{
  "balance_loss": 0.000165,
  "n_head": 3,
  "norm_eps": 1e-05,
  "positions": "rope",
  "qk_norm": true,
  "parallel_block": false,
  "init_std_qkv": 0.0795,
  "beta1": 0.93,
  "doc_mask": false,
  "z_loss": 1e-05,
  "steps": 7651
}
Below are experts of layer 8 (counted from 0) of a mixture-of-experts language model. Rows are named gate (a neuron's input weights, with its number), up (a neuron's input weights, with its number), down (a neuron's output weights, with its number) and show model dimensions 0-95. Each number is 500 + 40 x the weight over its row's rms, rounded and kept within 0 to 999. Numbers have three digits each.
Before each expert's rows: a language model's description of what the expert responds to. This comes from a sample of Wikipedia text that the model never trained on.

# expert 36
It responds to: Numbers in tables. Final digits of numbers and percent signs, mostly in table cells of stats, scores and times, before a pipe, such as 5,000, +17, 2:32.
gate2:474439485526496446435515510461527508507505457496472577525433527535540487494451461532527494534523439474546490456473496499518449429549474490515481480506497559492542537483481551516537393526458467484432441529476482491507548457431495519527531498476545492444529418512410526453466388526440514459
up2:542477456459447462548514494470459482503581511451590475583498514439543493516578447512573431502462469473527494535544498494493483563456534424494483517530443543524538447549471515500474461456565441546495507565566577542496516510507483548462532508519469483524527555499533429521523483501560517485
down2:484497504501524529527524488537573479538506491460531510526585530448378519502534553471465513490444460518550529476524447505586495525457522432563538560531554588518531498551462525528509514524516509488478558518511534497570475469491526523515532557536612450447499529512508546438511522509437471520

# expert 52
It responds to: Pronouns and word fragments. Pronouns it, them, him after verbs or prepositions, plus mid-word pieces like n in "didn't", "Drag-n-et", "Kras-n-oyarsk".
gate1:498446509541449418492457487460487483450547590526482557503478489460504528504568484509532520523489493506482533529567475534499459510494503572519559474525416444492592426493409445540585520518500424504483484508452476519519532474445515514414512467529510419524456470499534470479545520453500523521
up1:570459506487513524540486499544485490537524553498505488400495493483444475499503580559528468455482470405496488483572525500447458513541440521451535406507468489547543452462495553501427500552456478435538498436515487583500435465487515481478490435479494502436511541433500562473519536506497452509
down1:560565529498498484446480527499495458494543473564524461526579488521455511580506477570425406495493431471550572504455536472551455484507468566550453528488473465511417524544474512514492536442464488480494473574535505466492530510451471528530545512485500447440470460489471480454526476554528519580

# expert 39
It responds to: Th, G, Wh word-starts. Opening pieces th, Th, G, wh, Ch, Christ, probl, often in taxonomy lists, as in th-is, Li-th-uania, m-oth, Ath-ens.
gate1:507491503563490533507535473468524451509447495519499438528459509499435543474497536457472576441489524529516459506456535478481528538495467487532523501524512503553540499534509416548560411561549428528517475454489493441454494555509493448520545560530529412541462472583432437555476562481505453532
up1:512533468512562468498483535617516477483519483457506425513415528537474456467497512474526548498500508439516491520512552559341554551517454512489491510509487500498441469501467490536485471492504507562508523538413514552437555451572518496530521520504546490496456543543525555557468470510521540497
down1:525516492504596483420424474541569494461491508525516417440535520519528502504474537499516552554531528561544501434479490487519547534483474462507536460468504565505441539425415505499452451545518453453463441564435539536481469460477475503523450500426557487481525489527446514514564499458502496473

# expert 24
It responds to: Letter g and -g pieces. The letter g or G and short pieces with g, k or b mid-word, such as mortg-age, machine g-unners, Som-eb-ody, wom, Cong.
gate0:564534481416525452453468515474470461421536567521559469476438505484434446500484521487523564492470482512558522500487538541454506485538551567446557427537497433576461476500500517505526532415480488506501519514536443561467547477554579498544544465525481531463484555528528546508526540533476529524
up0:438525631465549541462500391483545476464481518472539477537464511560507503474436496582451538443512525513531468456537559546518490493528530495491540481498514556464563414539495467518490527497495528475481457497479530492494453569405510524494488522509501540488501464432401493512478501516445523506
down0:420474525468467440509495536413515504490470508463472546519556510476516512472465569574575507503538459507523445452539531496513545498413530466446519554505416477488485424527493533496516498446498496425529511485508495472483529491477536469454513509541556600430456525471464481451537460559478565451

# expert 56
It responds to: Min/fin pieces, initials. Word pieces min, fin, exper, initi, as in terminal, Ministry, finally, plus single capital initials like N, S, W.
gate0:547558458457602528542555469532459420486493493521486523578464541483455522501518485421525598561454467469464545453558502461522519517472501515535616494505548513522504514485535436440490474502473523552525471515492515497465511486551547500479499479477527455505496510597495539539563550470459507540
up0:547567435468496505474467460466430487398438523390526416535563522532552442495537524503512571495543489490498475543527546480488521472472497521541498449507454466495459483586495562486464482443537476482556528525556552493485438524526507472501521472496479515473546528463464482461533442494446464442
down0:521485489501436531491498556520557457509511481517480529484590482484492456602517586484513521528497506553485533501477543528572489445472460502476468443581428497529476517474513450449535587427495514543472463517507529449468527518438468491531456510547475541531530427389510519481440497483546469516

# expert 22
It responds to: Copula after subject. Forms of be, mostly was and is, also became, remained, been, right after a subject such as It, he or which: "It was first held".
gate1:553529514555567455458503418464485473526545479510425466524542469488466558501479443537544464546500459439503485519512496512474527486531511478538500602475457526545506547434469568449446499490497514534545486522488428511515571498520547511547456438421541515492499551525497436470524599446469519482
up1:516481558466449468507505528494465482549523448429512512501486551473508477499404510461461496585523452508476455493605437412462486511462496486559471552524509466504490502504514482459557433430535518504570526423484459504452444497526509520541502454435484468505455535468543406486547537461467507503
down1:548493531532505516474489420485476464467578480479443509499497470491459583503544511541459477534487544487565467503495566495524536437560590447460485510449447529552576462432497476539430542459496534516440496493531476516550562559508473537509437480472568486454510479487507520528436507552511578509

# expert 29
It responds to: Plural noun endings. Plural suffixes and plural nouns, often before of, in, were, are, such as -s, -es, -ers, people, children, members.
gate1:457476554533456473506489502517512473450480541539463482451500528447506429498522505451459432486550511469493485419504494512470534513442532426470540508501535522486410489525479546504474455483394515507462480478439485487474540540488445492450480505491482567498494555531524482498492488493327430476
up1:433503499487422497481486490511470535537599436589508500501475485489500551477557510562416470526550466443430491482474565514498498551530505462551409466532456485529529505536511587488456536505489529520485477482530455498505498427491447464477529542458581520470494444505566522493534530542509489574
down1:530468484463421476485493503483511422526522496556484527484544529548558544462522458566474480528492504458453513464484583487499488536556490490558499426459461516521423573538511473497492504492459501590464487509525443508601451511515436483481536537522427541435524524521551499500409474489439510547

# expert 63
It responds to: Stem piece in. Word-stem pieces, mostly in, plus commun, techn, soci, gen, as in plat-in-um, Ed-in-burgh, B-in-omial, gen-re.
gate0:457436507476485543531543468447525546507458495475495463489514491481508530488478480499493526472456530507430482489505529539514498355573524451527475513451465586453530523400503489496568537486455496491476469465518529517496495535532474473500459455485475506537457437513534566423576457400481442504
up0:455541541537446492537480512524611449513465424520529472506510552471502447559495550433557530509545502490527505457502549540468509486510521512512503496467560523548492499545470573468526503475484515510499470491512558472482496513537517388442499512538504548489460402568454467502458553474438425429
down0:454520464422545566525494523499528495544535511460514444512465533540487492489477623466554457538496508432492511528519463582472467516448600530525533476564560524464486484504514533500518447447491470555477433487503552530512408536541485517506518545487539507579515560510489456490493588485525516518

# expert 44
It responds to: Mid-word fragments. Middle or final word pieces, especially er, si, respec, ati, as in driver, facsimile, respectively, Prussian.
gate0:551465522433474469543565527514502488526548520487507441521529539520489545565481457569521493563476461523462468439526511587424488491526545476489491457535491577537449450530512418485530486523460484501461441542494536472461476457500506507450560547548503557486475467571460460537510408474465450448
up0:450518493496494499501492389485552506511441513497460496510605526574442460525570525497468535534475521543488565419507451475433456487427491543500504462477440550550506533552452582529583537571508572513521554524522547490527512517461535487489494445542491484524530494526496459521520483524545507480
down0:559494471457544477559540464601500533543530494483437514434460531522474471507506537407563502503511525464515545496560520477509475502501435501501518443536493489496466551506466507556550470531498560486503600489527506584576537486484521499467462536584520518507576551548530521501509552544484548429

# expert 59
It responds to: Latinate stem openings. Opening consonant-vowel stems of Latinate words, split before -tion or -tor, such as ec, par, ac, collec, in secutive, molecular.
gate0:540515464586510523495522487499492490526506558479493571518500519526415505466455524486567539555495430503523474509507551502375546533502564461594436518445518496545512544482489519550557412439494530563464438501541462484477478509500469523512449484509508527515522469467539540458543461452431498529
up0:589399562472541540533474518412535483548446479477518528483464468526521488463468477548498502470496486489527493538464448523541534489533465462505503445444513427436518471549518452589556482522516497467475536472479424496510468526446470426499437519547487472490547480459503481419463548528496527577
down0:486369531502535450553541489543493497485485490523520478610447528561506509473462479475446473544547447503492583472584482533507519535438489540443466500475517543423563483455413564567564497467514458517507550519523487564464499468539476472462485489525500518523452519493519449502536497502503503500

# expert 37
It responds to: Capitalized name openings. Opening pieces of capitalized names, titles and words after list separators, such as Con, Mar, Jan, Eli, El, Out, and "marine" in snail stubs.
gate0:469450534476544584502479455532482512532532438470419487535469532595505479572543527438533499530483442453472462538481538479479421559518509489507506464488525524550441541515481530562526414559517444516481478479541503497418509551510577446481537476560540479475519508510468481495469471503513474588
up0:505492511431499391452458548530531524454410604540499511458545546463520511443439458533499468483502562474529495471531549445519449502441491443525498508545475477459566486523476494464497558491469532477517479551521490477586475553500533486524507498543479503511481395481473497507424486514517416506
down0:483515464537521470526547459560507457472587567523405435527496525497525498527538501419448431519525502517434527483507495489440572473450491503442518525517471484499425511512478519542466520540518524490474542477507508510410523513486470518532584562581469563540455411515506497521492490507454463439

# expert 18
It responds to: Sports table cell separators. Pipe separators between cells inside table rows, especially sports results, schedules and rosters, after names, scores or times, such as 3–0 | Chinese Taipei.
gate0:458458507567477555460479465509493462547496497577549518467526521511526426530452431384591479529561517591487510542561473479508555471505534484487520463573533582534557472520501472495472513470492483575447505461540466545499558534530466508542542494467503530500488529491491481562488527476528526560
up0:470472523418516493443456467500476532482465526508504520535513392448493488542417482479581507477471535563491444560561499461458525378488486478509543568512502520437487486462457509491482455481440458513528534402509471490493464506543466536448429514519530483536481512477519560566509451474505488487
down0:494497431468523568455543485533500535409503483446532499431495519476434468476535499549510485532480520391515548475535535455461517529473483545504509508497424504479474542557519490534433510509547421511504467493468629546495473581478443494452534461533510495491431468517508518478487468558440526501

# expert 42
It responds to: Mid-word pieces in foreign names. Middle pieces of long, often foreign, names and terms, plus non-Latin byte pieces, such as Leipz-ig, Kanellop-oul-ou, Uranoscop-id-ae, Afghan-ist-an.
gate0:538453464485446509562560542468419493491500497472500508480510554471477528517555358482454519474502488467541492496500470466519520510551542535465514427428498441457538521533543505518463542448545477520504462448464500459483424496552522519492571570525506504418444467533497542512527507587542472513
up0:552481512557546456476523465516553536480500514534450428501445502507569523473428523472476593568476510455510601484533473473493560465453389442494454493500500450506512549433497462492516564567517494523488496498474468401475497467461520485503496483492514502448518412501489525446445529527483480508
down0:481498555543460431471411452591475505546534542528489542525492460528488494484539459497491516563497404545468443504460529518502512497487542459477505498486437500443525559517504515407454494524489498548574517434508543455540505496484484498463435498428540454481540468482516572478536582534434469505

# expert 7
It responds to: Title word endings. Last pieces of words inside proper names and titles of records, films, places and teams, such as Record(s), Entertain(ment), Shangh(ai), Racing, Street.
gate0:509450497524501496525520515427519497546504510443544448512417460511494483561411457458477478505460450484537480517499511413545515477523551533474535559511450500511468466545504585556482461474519473492433508511464484492510453460503542505533520527549567465465553503570418468441476477494625523520
up0:468509422601576588515439381509452529451537478455465530480498426468530424557517532499584494498509548526498541489503510478571429548523470482504515504524483544531551562533496519474470460508469517500531521527509460465499566517560538547464495517549466491505507524479499539550483499532475544479
down0:511526527528487555560503450533470486484506504530435540449463499562542435531415524471544529501509494607502543425512499521493530483520453454535508412526483488505486600516512456493490479565505531539478566538500444488505495488495586508543504418481509498517529434497543604487487547460472464491

# expert 14
It responds to: Noun suffix endings. Word-final suffix pieces closing nouns, often in names of ministries, programs or fields, such as -ation, -ology, -ices, -ism.
gate1:470542515480507518540471482534523492440445605480467486395496545565497496494540472506552505520531565554523543547504568475449509521511538455526484529473551441458448499494448434516456520492507497472489512531591550538520565562535518429534488551530399490552514493519446476478526525510532466515
up1:494500517507543540503572425456506512442524491558535420564529519440481509546483479591561537498542503420546459538451489518527534509497587443558516532542410561503462526521491489535563483530503502480480547540508490505501484480438479561490449573498469498510508550479509494476459541591534480497
down1:581470465565492505530531487469526489493472543522482539486483507458568534461505489520469491518456460505470508510499526547527445624563543579510568489480460496497492558548430480514521478558503513534554513493542511601577473495433424456508521541533515521529584503484474553525490575528499480527

# expert 49
It responds to: Auxiliaries and adverbs. Forms of be and have and adverbs in -ly, such as was, is, been, never, often, not(ably), primar(ily).
gate0:437549496510488478484542497462500580459501411493548472502507531545561523472499467502476443464429422540465513531511438503472531589475510457428514454482507520520496455523475472552544465505516450495440465506576473493489442558471469468435543445496556483455476505498506621464537497519544529519
up0:525500504524517547470551549502549517538495457519441498500451515534518468498545470438539484506512595426494460502483555570473527513537537468416506489504529508423485463496493472470602564482539443518519489506528462526464462454530521405487536552535539562513563487443495494526454509419443557514
down0:479460482561545507429533468490575526503441459425441493511499518465542528558486495448473445442510504493520567547486456468475468458558452514423474396437496522444538497486540503523506515469475554476458493522466455472512545511464450464452487531488484445417543525465461461440553499456512456537

# expert 8
It responds to: Small counts and quantities. Standalone numbers and number words giving counts, such as two, several, 9 games, table cells and COVID-19.
gate1:519543460427507520502531436451527503510469469499471521526543476412529524510447493529462481476560535454527528520506553491467538499448510533616534498544545455507446566496551504599528573437516460499539502467504485490444482462528485444498478409450501456455516506505524446523508454552581514483
up1:540530494430512478487497474458479440524495460525466490486527485450481504400447550457457453448470546553531594461487561452509553488533524497532566491515482544504584460548480418541501525510462582541550507532505523416540510529465498511501525482520455516416453431416502479497500498506516483494
down1:464478479542478470488478525458521531514493513542457491480524474532466488538453450467493514485480468582544508460482490477534529620494398583468473564497495480483589506512442610473552518477475443467548465509490487530471516506513530441542604519450513490540520471425504513553530499547528480501

# expert 43
It responds to: Nouns before prepositions. Endings of nouns, often abstract or -tion nouns, directly before "of", "to" or "in", such as adop(tion), part, role, death, lob(by).
gate1:506492493465518506446514525480524479527485583594521483434566529533492502493517499534461508525508488498531442479495479493458550477553534423460560455428481478458538509434442544511540454495454519488526510496539401450531503523502456506497489428506520447573491562449423585525445493496452490565
up1:514456540491503479529539524555490494506463515524420472368500515516547490542495506471481498502470527483497497564471611582537530456481566462486543539576513511459522533470433461500448550513498407513565531429451494492508492545430464503507495507545534571511509494445492438506509528544504493526
down1:458549478577513516524436479449549506563500456502463520540445419500504486496500457526512443476450514541453481530581509481488474472502533571515481583509418512456473543467416518426483515502599528475479580502514513582491485519516462504476495483550529473564532526545488472449465542544498494454

# expert 53
It responds to: Non-English name endings. Word-final pieces ending in vowels or short syllables inside Asian, African and Slavic names, such as Saudi, Gujarati, Talgat, Oleg.
gate0:444451585429499519520476515560525487539475476574545524496409550461514453496489518435577454459491460487549557416526454506495532513524578554531509477436573494552482492541485463561500486569477449555491513493524470501421508557484441491491519506500480485533467491545497451519504521478453556499
up0:530465495484533397493539480459526527458562525541478453533516477453456477489560562448410576511477417487460519545453504483472460533518499457494458495510481564521489462537529514458426486482481510482479560511497514469479555555486436446463497567479447510493544525415543566534559557502492540507
down0:540539508543484456487513495437532510537514423545466508503467541474538489467560473484466517529484468491539472497502554491559494508495545454433550529519572545506590519567487537450496547532407527489560538548527471480555486486532536479478491473525440567524553552595469476561581491514468487440

# expert 12
It responds to: Latinate word-initial prefixes. First pieces of longer words, mostly Latinate prefixes like inter, con, pro, dep, suc, Ex, in running text and table labels.
gate0:553500465511529470540490519482496526507417575457499465503529428485516497559463518526518489527478477508584508502538524481504546522485446489499418451480526473496507542486476457569537487509509389585454427521500475487523450548521541378528517461407574461467487492532472503488488490561499510469
up0:528490470565541472578507470468400534583465527498488492528551490516469486515487507518515519521470538580490515571485468530555463454511573464482537521536501500494568477471516458582528517447467482482584483481548525419494532457486510559534585575518556478520519501498497476485534477527505593550
down0:471457494449504560479547415418496501444525500469492538483502496457490497427563500486531465503617531508534497506479550503478484431510468469542470490532481549550516483514506481576413468454474514519486498517492448488558553443544432494484469508545557507478569538546474551455585467495527449458

# expert 11
It responds to: Non-Latin byte pieces. First bytes of accented or non-Latin characters inside foreign names and words, such as Cyrillic, Vietnamese, Turkish, Japanese, Khmer and German ü.
gate0:445453517457564448550477491501533403536533466497448487579491499561544564511500468476520495478494517460491503572565436496556516490520472513520450495542534506507511434505500478460521524532420580516469422475481518523551499510466553488548413480475530478431390494531510535497484503447533535487
up0:488462506459497487521533546455491531491472476485515504522453502586428471469556505473525493483492464514468538500562468487448526486524455549463455503476556480515503478556400535483442504503370525551456512542466527454479525441448428461479490529489527419482524467508546551572602456508504484512
down0:436538441485480457519499523527513516472534555528519528549483467511515459528454513515492568476488452443455466480525573480444514520483479500498456429462532519521610482381550504466483398546512476517489509486507488463480512495446502423434571497480415521504431425530490518506520505497536458482

# expert 31
It responds to: Foreign name syllables. Middle syllables of non-English personal and place names, and bytes of non-Latin scripts, such as Gat(ass)o, Ay(ut)thaya, Malh(ot)ra, B(rem)en.
gate1:466481440471470470496470429529582456556453496530509479526505463455367544429527502511537471498483446447497525497495496454468489519509483547471497498476436492520484485476516484522517457549557431532436448512425504512545480400508521538513470567479514545565596495500429515510508473502504537469
up1:466554519598501489545480502542543584500464518518555496510421509460504497527470580441453508549529510427483483480481440484533501508530433505547568473442446463495523507486456451485514462441548507548486488500519467434506496529491478560464470518419500509559582542491503515437536469561451543540
down1:501518475482507490519497470515530509546475550511533512456485571500493469486440412480505568493515551536475383517524511479528547570524474516455590446476483522470481622499469457543490452503534475474485528505484519453570504494489486546423497503509498480507582507531484565405497427444525484527

# expert 51
It responds to: Short i-ending syllables. Syllable pieces ending in i, like li, ti, ri, di, tri, stri, identi, beginning words such as identi-fied, b-illi-on, ri-verbank.
gate0:505471421503452544472461465545474498535526509557513510434518471514540537474550485509419514487449448492613480568543512466466498451471545524531533432535484482541546446521432482518480466461504507461511525514547486483565534462518535463551465478618480531555495457612476493506472506481488510499
up0:502450519448456472459507511444492471421474556561610532562507528431508595443512511480526468449500489485465492494487503521457534505520447520505492510533537511461471476503520492548497398519520444468486511490445450504529442531479470531529554496523520562455399533509494416530493575508534459532
down0:460536528455537522494517542445515558509450417515536463437509508481534453491466499421468570502523513437498525444522527479491463615454477531550561473436468466468586499455550493533516514457500515546449467506441509552464474491472554544402477475464521497485469481447535468493523570481491510513

# expert 2
It responds to: List line breaks. Line breaks ending one list item or table row before the next, in infoboxes, taxoboxes and see-also lists, such as "- Gender:".
gate1:507454524496486413521504493484470470511529557494465477550506497508477545479478503507500499427441522528485391499591502558495496527521461438520514447518479540473513520557524502430510473528481495465548537560515528539527504567495510400522569553509455474450451547587487507524439498415423495482
up1:493564444436510435480452453479511470465565494514517530531460508441484508554485486440483500528448496530456523483443592544533504479418551549461462534498483486532460530422549502449483475462484492520554466472502513537548488483481499528481496501514512526566458464529488519403448374534553547512
down1:507496501481491507456445489462543538487504566481530547627524515476581519443512458517485469464457464515478502548561566513482546474482519523502437545441494529559478533515502517527515474531488567537516505508413524435496450503495459457519456510487529498419575440459534518442526542516403521554

# expert 62
It responds to: Table cell separators. Pipe separators, blank cells, minus signs, dashes and plus signs in sports standings and election result tables.
gate0:485458500567522562506479420432485482548525538546530607484470498607501492529538449543433456486532439516463496534471503495533539494455511453490516484482462474483511534459474496560491574493388472530481513459458517552516544521401538571498480503548481520527518506515445446483507478450497499509
up0:537456604550501534558534496445459587588531456519472542546550513528524454451514516488522512460433482501488471567524539540495510454536447490462501447463534522499479513507472526411538572471568542551481515452509474444431527504543533502548454523476426486518538514500469507579520507496500490542
down0:549529625517460521524483526467578468462468482504546406473517466555595503472508564469468471527529444458537489561521430539523428505534522520493491477540503460519465500552458511487528483573512476446512554450494491477511536509469461488471495493495474449503533533583540486555532569550558516493

# expert 47
It responds to: Proper-name modifiers. Capitalized adjectives opening multiword names of organizations, events or wars, such as National, World, Royal, Air, Foreign.
gate0:500523529587508558534486540517527539468541527607453506527491541533522579493582488426584540489551517490483496497532445509497539472444512491528528388464442512564469482488457487463536485512418555506550510462495550537501509530532543450453510445508532543498507498473481544442439511500493546490
up0:557537532487620525419418524488470578512519467578542519504466520500506511480451500534494472482446463492460508449460489455493510459528498535573545561487458514492503480554581516480493544505483470560534525485512456510590506552519552538512436438424458570502495493529468477491536491442472511490
down0:579450526553457532445470477495481444517510510560511410537566485508471494422480517548481503435440552494528528479505545478513503520470517485531475457511519463434475456532527552484540510469490485496486542465439484439456366521519570492530552525490459490441565528575446501510464538537480476491

# expert 5
It responds to: Category head nouns. Singular common nouns naming a kind of entity or unit after the or a, often before of or in, such as team, district, species.
gate1:588531494474558511545534401499488487547480485575484456478471515485534524513469561568504473548516485551558459475528463544452500450465497509522487501477531556561542425588522562534455509502523493504567471522510494487493482506512454472472524513431565527479550398545520476498534491466507531595
up1:498502510483501465478454479516519503443480512400526553452533474577550504531467367463481489532463534508455543459518552504501532497537467497512500521510508471517465483529526566568563477489433445500498432469452563497520529485526543494614529494517529550504512542534513461575489531565433522535
down1:480487579531490445543492559483459542524516534419475568504461497539535517471490523424520493429514477451549515530532427575526519457491504520525454521524514505476467508560412549536481442576513514555465487560454518581501524508539517498505503540517508525529497535463548402530533494558549545452

# expert 30
It responds to: Election and statistics table rows. Pipes starting table rows, or before party and candidate names, in election results, census and stats tables, plus party words like Republican, Democratic, New.
gate15:459416481536522473494448486474478546497485498453577457438491496500446499516505431430469478516453482500498502406550609578554488533542501460488488483436480591550479498431447514465463495480559478507531471512515487504477539477489478487523514463541531453467466540504508475587531450521558544551
up15:455478483508447549511477542530546467488527470446475560459549492464539446527480532470507486521516535513500487501556507537500560511544536569517496421518519510473471517449570536488487461537499465550395456504503554415534488458498513521500541429521459446481546429473399480527489611463518467517
down15:463508556471491509523560488496476520482462531485508456511506469528466486484498481524561463461528492449479474481445430551514574577487414524437518540476538535522555457461518415502539538467509506473551509537515467603541508504526583503470459477539587541578468446460553438457522513454495516521

# expert 45
It responds to: Institution name heads. Last word of organization or title names before of, such as University, Council, Museum, Institution, Festival, House of Representatives, Bachelor of.
gate1:507506511474486534527572506448480504414499485490505516572448563525501493543444526472479558453536465477445507500489456494490510517544549498537511446507487526512564564515502460552498498536462466512449487567635448551406526513555506598432439532484439478494446501494503481450512504522502480510
up1:579536459502536475538510495521519489503513520506523486471414543482516461533396434542449497501527501467521484557567475549509431485410484506502454480441544473527593496479542593469471510527487507536517560498520541459512537498583568487524485478470509522457490511493508515527515449500436590437
down1:532551506520431479522453548456498524486418533493578476439485467480531461525479553563487541532507471523497516624535534587501435445521544493489445483528526462529522538529462411458519491434485484504502481521472563507520539482528495565448510526517618491514473479478498454450527497526532478483

# expert 55
It responds to: Hyphens and compound modifiers. Hyphens in compounds and word-final pieces of modifiers before a noun, such as side-effects, present-day, under-17, main, major, secre(t) police.
gate0:500456486477474473533496497430561433447480486486474522461519538557479535499537459446483587523489534528513455520483532510435509509522486529493514512500496476455476407470572530537525488487450544479551419498598511469536476463487495477566551515431459516452443506436511608469512469472572448499
up0:572453460513545555500458580547508543475531484524491500555548508490397464465469501475482486488520594445475465510510507490465511544509463474553488464543532521488566477555557553495583450496531568504469548480464462514445565468456497473473489464509463516433433532478458527499563540537436525533
down0:473546479487449448432511487502486557548523573406535540499494484454477484609517482512446487511500472562426501541459476577519487542491499467554516480524519504540527547456533438467517485459540511471505469480542447515525542550421490480536472607518504539515471473539392471539524507524514508492

# expert 1
It responds to: Capital-initial name pieces. Single capital letters starting a split proper noun, often after "the" or "of", such as F(lyers), F(ame), V(egas), D(.C.).
gate0:546483478481479467488452446411554517430537565492460508532463506521448505491532433501514570435437512571508458515502431537513558501554509498545551474541506559546494537480577494507537599513493470475434527535551556487563471530507528447443466458503513501506456498474466545524468528540495486434
up0:446463515487495490491498471541504519564465504526502570516507521480476533575475515473480472438520518526479495506498463431503594502518453545523565479516450520405474462432511528424508541481494397557499495496505504542468465547569513534465448614476526502543479557405549489509546510487534514503
down0:496467471419564452528478542568546460530497393562495548465519536541548517596522496480521532523500511479463507514526515493506552523442496566472512437509480590502460458463531577483488557516518505562503554558512498571530509535540531527443540481428562539494472508539492491489462518436503473501